Experts of a small language model.
Training: 458M tokens, 3461 steps.
Below are experts of layer 9 (counted from 0) of a mixture-of-experts language model. Rows are named router (the router's row for the expert), gate (a neuron's input weights, with its number), up (a neuron's input weights, with its number), down (a neuron's output weights, with its number) and show model dimensions 0-127. Each number is 50 + 10 x the weight over its row's rms, rounded and kept within 0 to 99.
After each expert's rows: a language model's description of what the expert responds to. This comes from a sample of Wikipedia text that the model never trained on.

# expert 4
router:56 59 58 68 45 56 61 41 73 40 61 60 36 55 62 57 54 50 60 57 34 57 47 45 35 53 61 64 32 44 44 45 43 50 41 43 63 38 51 52 58 47 45 56 65 56 52 58 38 45 60 43 45 65 44 53 63 66 21 52 50 49 51 47 44 66 54 57 34 46 52 54 55 49 70 46 28 51 50 51 45 49 58 42 50 51 31 39 53 35 47 26 53 67 44 49 43 38 41 49 36 29 49 50 58 49 60 49 47 59 50 46 57 42 51 59 42 59 40 48 36 49 49 33 44 78 55 41
gate7:63 60 48 47 38 67 68 42 64 59 51 58 53 61 55 68 57 47 49 62 50 65 46 61 45 46 44 49 40 28 42 50 53 66 31 65 49 34 48 53 64 52 47 64 40 65 51 56 44 62 50 51 37 35 37 55 61 48 50 39 48 57 52 41 47 43 47 59 49 53 64 33 70 43 51 58 45 55 37 74 47 43 58 40 67 51 42 41 52 38 35 32 62 55 45 39 51 45 45 53 48 40 57 49 67 59 51 35 68 51 53 46 61 40 38 44 39 41 43 33 37 67 54 40 48 48 39 63
up7:74 48 45 42 32 45 52 54 49 42 46 50 54 53 24 58 55 51 57 68 36 54 49 58 48 35 59 54 43 39 41 52 46 44 48 38 65 40 46 57 62 46 64 48 55 59 62 56 55 44 44 50 45 53 32 62 40 50 53 45 56 31 67 41 51 60 51 49 31 53 70 51 58 49 42 58 29 42 48 84 37 66 38 49 56 64 44 48 61 59 45 27 57 40 63 70 59 57 58 39 45 48 49 47 45 70 45 51 62 42 54 56 61 41 37 47 50 48 46 58 52 51 52 56 54 58 43 63
down7:58 51 46 52 56 48 53 70 36 46 34 60 49 49 52 60 49 72 38 41 52 57 45 35 44 46 62 62 53 41 54 38 45 52 37 57 45 36 29 65 37 67 62 55 53 38 45 32 43 51 51 59 51 30 35 68 41 52 48 52 43 63 51 59 52 33 37 48 53 52 61 55 57 61 58 65 82 53 63 52 55 61 39 54 52 46 48 56 50 42 56 52 64 69 54 53 55 39 41 37 48 61 44 63 59 67 46 39 62 41 31 49 44 41 51 44 42 54 48 32 56 67 54 44 40 55 49 49
What it handles: Middle and end word pieces of institutional nouns such as college, collection, colleague, school, government, university, family and children.

# expert 48
router:55 68 66 56 24 33 49 45 48 52 65 65 36 52 58 46 42 54 55 64 51 59 40 46 34 51 54 55 27 52 60 51 45 44 48 40 62 41 61 40 30 40 50 62 45 52 47 46 46 52 41 44 41 68 62 38 40 50 42 63 52 63 43 60 49 63 56 69 51 30 58 41 57 44 58 67 46 61 31 57 52 44 50 35 49 48 52 74 48 37 38 33 47 47 61 50 51 47 57 53 46 38 45 57 49 45 53 65 53 32 64 43 50 28 51 60 53 50 59 54 33 40 46 38 47 50 43 59
gate0:48 62 49 55 46 34 58 40 59 50 48 41 37 50 64 56 52 66 41 76 49 48 43 38 49 59 51 61 53 48 67 31 48 60 36 43 57 34 49 42 54 40 69 66 46 38 63 57 41 63 44 60 47 76 64 57 45 51 53 43 45 54 47 58 60 78 49 55 47 38 57 37 35 36 47 57 49 48 43 46 59 45 46 47 38 52 59 50 52 38 61 56 54 56 53 57 64 52 33 58 72 37 42 56 52 55 50 42 33 43 42 44 77 32 44 51 59 50 65 52 49 44 49 46 58 54 38 59
up0:51 38 47 43 57 68 41 50 35 32 43 58 60 54 39 54 50 25 61 31 42 43 51 68 46 45 47 34 54 58 36 57 61 39 66 54 32 55 41 53 51 52 40 25 45 52 41 50 55 60 49 48 48 22 36 45 63 37 51 56 60 45 54 38 42 41 45 48 53 53 38 53 68 70 54 50 63 59 56 56 53 49 44 57 49 53 47 47 46 55 55 41 41 44 46 39 46 55 62 56 35 55 66 46 45 45 60 51 58 55 58 50 19 78 56 52 48 49 34 50 41 56 56 59 44 50 59 42
down0:52 56 51 44 54 69 37 47 31 53 47 66 58 60 40 45 40 41 48 43 59 42 56 45 47 33 46 50 47 63 77 38 35 53 36 44 41 55 46 56 61 43 59 50 72 33 48 47 50 49 43 54 40 38 44 51 41 56 57 48 50 34 48 48 52 42 65 41 37 49 47 74 40 43 47 42 59 47 45 50 54 60 55 56 55 68 58 50 37 59 66 46 50 45 43 40 54 44 50 51 73 56 67 37 55 38 41 70 31 45 56 42 35 55 51 69 37 54 36 59 72 44 59 36 58 62 54 53
What it handles: Lone c or C starting a word, e.g. c-ricket, c-ourse, c-areer, C-oultre, with a few w-initial words like w-omen.

# expert 14
router:47 60 57 51 44 42 31 37 51 48 56 65 25 58 54 46 48 53 63 67 37 62 64 59 39 42 55 54 40 50 63 49 45 47 53 27 46 47 58 52 44 55 32 55 56 45 35 60 46 36 52 55 49 56 64 62 48 54 48 55 59 51 43 68 53 67 52 48 53 43 48 59 58 46 54 42 36 61 48 49 54 54 62 46 55 45 47 52 61 52 60 49 36 52 39 46 46 48 34 53 49 48 35 67 64 31 51 44 51 39 40 74 70 27 44 72 50 41 30 51 42 43 42 44 24 56 48 53
gate27:40 45 46 74 41 56 46 54 54 39 52 62 32 34 47 50 50 65 57 51 62 47 54 59 57 55 51 66 35 45 59 61 45 48 55 36 52 47 53 65 59 47 42 53 56 51 37 54 29 54 59 46 49 52 60 61 46 75 27 49 57 36 47 44 51 76 52 36 38 48 53 60 44 40 53 59 55 47 63 50 59 56 58 51 35 53 58 43 41 57 55 42 47 15 61 53 39 58 46 47 57 41 39 58 56 18 47 51 46 49 59 53 51 42 37 51 43 58 50 48 35 34 45 49 34 52 41 59
up27:41 40 44 44 60 41 65 60 59 61 39 42 65 55 53 41 49 40 32 51 56 48 52 42 59 32 63 50 56 42 59 45 48 46 52 73 58 46 30 54 49 70 50 47 38 44 66 45 73 48 51 36 57 58 54 37 46 37 59 53 43 50 53 44 48 47 48 54 48 48 42 34 50 54 52 47 63 50 40 50 42 55 47 68 51 36 63 48 48 44 45 47 64 87 50 50 60 38 69 52 41 56 55 43 39 66 46 45 41 40 55 36 55 46 46 51 59 39 50 48 50 63 53 71 62 33 61 28
down27:66 50 45 54 51 36 59 59 64 51 47 38 47 44 54 53 55 52 40 31 56 42 51 59 50 44 56 45 40 39 49 52 51 52 57 52 42 61 76 49 30 57 66 45 33 30 59 58 39 42 47 67 55 57 47 43 46 51 62 49 60 43 54 27 55 41 62 65 54 59 50 40 71 65 67 42 33 42 50 39 38 46 43 42 45 49 50 47 63 46 46 46 48 38 32 42 60 57 42 24 50 49 55 51 57 47 57 72 42 39 39 62 66 43 54 50 45 59 48 50 56 43 64 47 67 66 56 32
What it handles: Middle pieces of common Western personal names and surnames, such as Roper, Rock, Christopher, Stephanie, Jones, Madison, Wesley.

# expert 16
router:50 62 64 61 31 39 39 39 62 50 55 63 38 55 62 46 51 38 65 66 56 51 49 52 47 57 54 54 27 49 50 56 48 49 52 42 71 36 71 55 39 35 56 52 45 49 50 39 45 55 44 49 45 57 48 36 37 62 45 53 52 56 59 70 51 69 57 48 58 32 55 56 55 51 67 69 42 54 38 53 61 51 46 34 55 50 49 64 30 46 41 27 44 45 59 49 46 50 44 59 42 40 39 53 46 39 55 62 45 28 66 35 52 29 41 61 52 56 56 55 42 36 36 54 48 55 39 56
gate0:48 65 63 41 45 32 46 37 54 52 47 74 59 56 48 39 50 42 28 54 70 56 46 59 34 46 40 42 36 64 50 45 65 32 42 55 42 45 45 52 42 47 52 54 64 36 75 43 61 52 35 47 52 62 68 55 56 34 62 59 42 53 55 61 50 55 58 62 65 41 59 59 69 32 61 62 46 47 41 62 52 23 48 31 47 44 59 52 31 46 52 50 44 46 60 49 51 55 55 49 46 53 49 46 55 46 68 55 62 39 49 48 43 50 41 55 46 55 48 46 48 41 41 41 60 44 53 74
up0:50 60 62 44 55 39 53 43 59 58 51 76 56 59 55 47 55 55 34 45 82 48 42 44 44 40 42 45 28 59 44 54 50 44 43 48 50 41 48 51 43 50 57 55 52 34 57 51 53 50 40 57 42 61 73 43 63 33 58 55 35 47 51 61 54 53 66 59 64 42 50 57 57 30 62 66 51 37 40 73 53 31 40 38 42 48 50 46 33 51 46 60 30 37 58 48 42 54 62 57 45 64 41 47 57 45 68 55 59 38 64 56 40 32 42 55 53 49 51 42 49 38 44 51 47 49 59 63
down0:35 51 51 60 40 50 55 49 45 48 61 48 56 38 49 46 41 50 64 57 64 66 35 15 45 63 44 30 46 37 53 43 52 46 63 50 59 42 60 21 25 53 47 62 43 55 56 41 56 58 35 51 65 56 39 41 48 31 48 38 45 52 45 53 53 54 60 44 61 49 56 45 52 62 40 60 66 51 49 51 51 58 46 65 33 57 47 49 45 49 42 36 58 65 68 37 51 57 46 47 57 60 47 60 59 57 41 67 65 41 60 37 35 58 57 47 59 56 68 60 54 42 43 52 41 56 44 48
What it handles: Word-initial single letters c, C, g, G starting words like criticizing, called, created, general, government, game.

# expert 39
router:49 59 75 51 26 46 39 51 56 59 61 50 44 54 71 56 58 46 58 64 46 51 53 50 39 67 53 55 46 44 53 57 27 51 44 53 64 49 39 57 45 49 45 49 48 37 42 62 48 39 58 36 50 41 59 42 65 51 20 41 55 73 29 43 60 71 47 43 51 48 56 51 49 39 55 46 46 57 43 45 48 56 51 37 65 50 50 55 44 53 56 45 50 36 42 52 49 58 45 52 56 27 35 57 59 34 59 50 43 34 52 52 69 44 42 68 54 60 39 55 32 46 53 45 48 54 38 70
gate0:52 49 57 42 57 48 52 65 45 47 57 55 47 46 55 38 57 48 48 75 64 57 58 67 44 48 40 45 71 61 43 59 39 75 42 60 57 39 55 32 69 59 49 57 45 40 35 37 32 38 43 45 17 40 57 49 42 56 58 46 56 74 35 51 45 52 39 41 39 53 49 53 49 48 52 56 59 48 37 38 47 71 49 45 62 48 36 47 59 38 56 55 58 60 49 52 50 38 52 35 53 37 50 62 58 38 52 61 65 38 40 65 56 50 56 53 40 53 50 49 37 57 58 66 42 52 41 42
up0:38 54 61 55 54 73 64 53 53 42 30 42 57 61 64 39 57 53 43 50 56 59 58 62 48 53 26 47 33 49 77 48 46 46 64 62 52 45 52 42 46 46 48 53 55 50 43 53 29 38 53 50 36 47 43 47 43 56 29 40 57 51 44 59 49 63 46 43 25 50 61 40 54 54 49 40 58 43 45 54 39 42 64 47 52 55 32 36 43 58 68 39 40 83 65 42 42 49 50 56 58 47 54 59 54 32 54 46 56 43 57 46 56 55 56 76 48 56 41 42 57 44 58 58 46 48 38 44
down0:43 42 50 50 34 58 46 43 37 43 51 72 60 41 34 48 43 46 65 56 57 51 49 48 52 55 48 56 45 55 56 73 42 56 73 38 60 49 48 38 39 49 61 50 50 43 38 44 41 51 56 56 64 55 56 54 41 54 50 32 55 75 55 52 57 33 43 54 40 56 45 40 44 49 57 65 64 47 57 53 45 67 59 48 54 52 56 54 51 81 57 56 48 55 48 54 51 48 51 46 37 33 42 45 76 26 40 55 56 46 43 39 53 50 53 33 54 27 60 49 48 39 40 44 71 46 73 43
What it handles: Fragments inside proper names and foreign words after an initial capital like M or R, as in M-od-ena, R-od-rígue, M-un-icipal.

# expert 28
router:61 65 62 59 45 36 28 43 52 50 55 63 37 57 66 51 50 40 48 61 50 68 40 64 50 39 68 55 30 55 63 58 48 46 54 54 50 47 56 52 57 46 40 51 54 44 43 65 52 39 68 45 40 52 41 45 53 52 48 53 70 44 63 49 46 53 44 46 44 53 50 53 56 42 48 42 46 58 39 57 22 63 56 36 61 36 35 68 35 44 51 47 49 56 66 53 52 52 39 44 55 27 44 57 45 33 62 50 40 43 35 45 48 47 51 70 63 42 33 55 40 56 45 50 37 65 54 27
gate0:62 49 52 44 62 48 41 54 48 53 51 56 46 62 53 55 31 43 67 71 60 84 50 48 47 52 52 54 51 42 49 62 50 53 70 50 38 39 37 40 59 57 55 64 52 44 44 64 55 24 50 44 49 54 43 54 43 39 45 53 56 63 41 50 66 47 57 52 49 52 26 55 46 45 52 56 65 58 44 59 26 58 41 32 58 51 39 57 35 35 41 66 41 48 46 55 56 61 58 37 61 50 39 54 32 41 46 57 42 49 48 55 54 44 52 50 33 24 47 52 63 50 30 42 55 51 40 47
up0:59 30 42 41 42 60 43 65 55 44 62 61 35 47 63 40 46 43 44 55 52 56 54 59 52 53 53 57 51 55 52 48 58 50 79 49 40 47 53 57 50 54 47 66 51 60 37 48 39 31 60 47 53 38 45 38 65 45 50 52 50 55 56 69 58 47 61 70 55 58 43 37 47 52 53 51 53 61 50 70 40 43 41 39 50 45 31 55 25 50 66 63 31 54 37 48 49 34 38 53 42 59 69 59 44 32 43 67 48 37 63 51 45 41 50 47 44 46 34 60 66 47 36 46 46 54 50 29
down0:45 52 55 49 72 35 44 51 56 48 40 38 53 52 56 51 28 57 52 56 64 45 44 46 61 59 40 63 45 50 50 42 63 54 55 38 30 43 46 56 72 47 44 47 67 44 45 58 49 52 51 43 46 43 63 52 43 54 54 50 47 37 52 47 71 45 47 33 53 43 62 47 35 49 44 69 55 45 50 45 49 73 33 77 45 69 67 80 30 54 36 58 52 53 52 49 43 44 50 46 53 46 46 42 55 31 44 55 43 38 43 54 55 52 73 47 41 44 54 72 58 39 41 46 48 39 51 57
What it handles: The piece al/Al beginning album, mostly in music-release text ("debut studio album"), plus function words like that, by, when.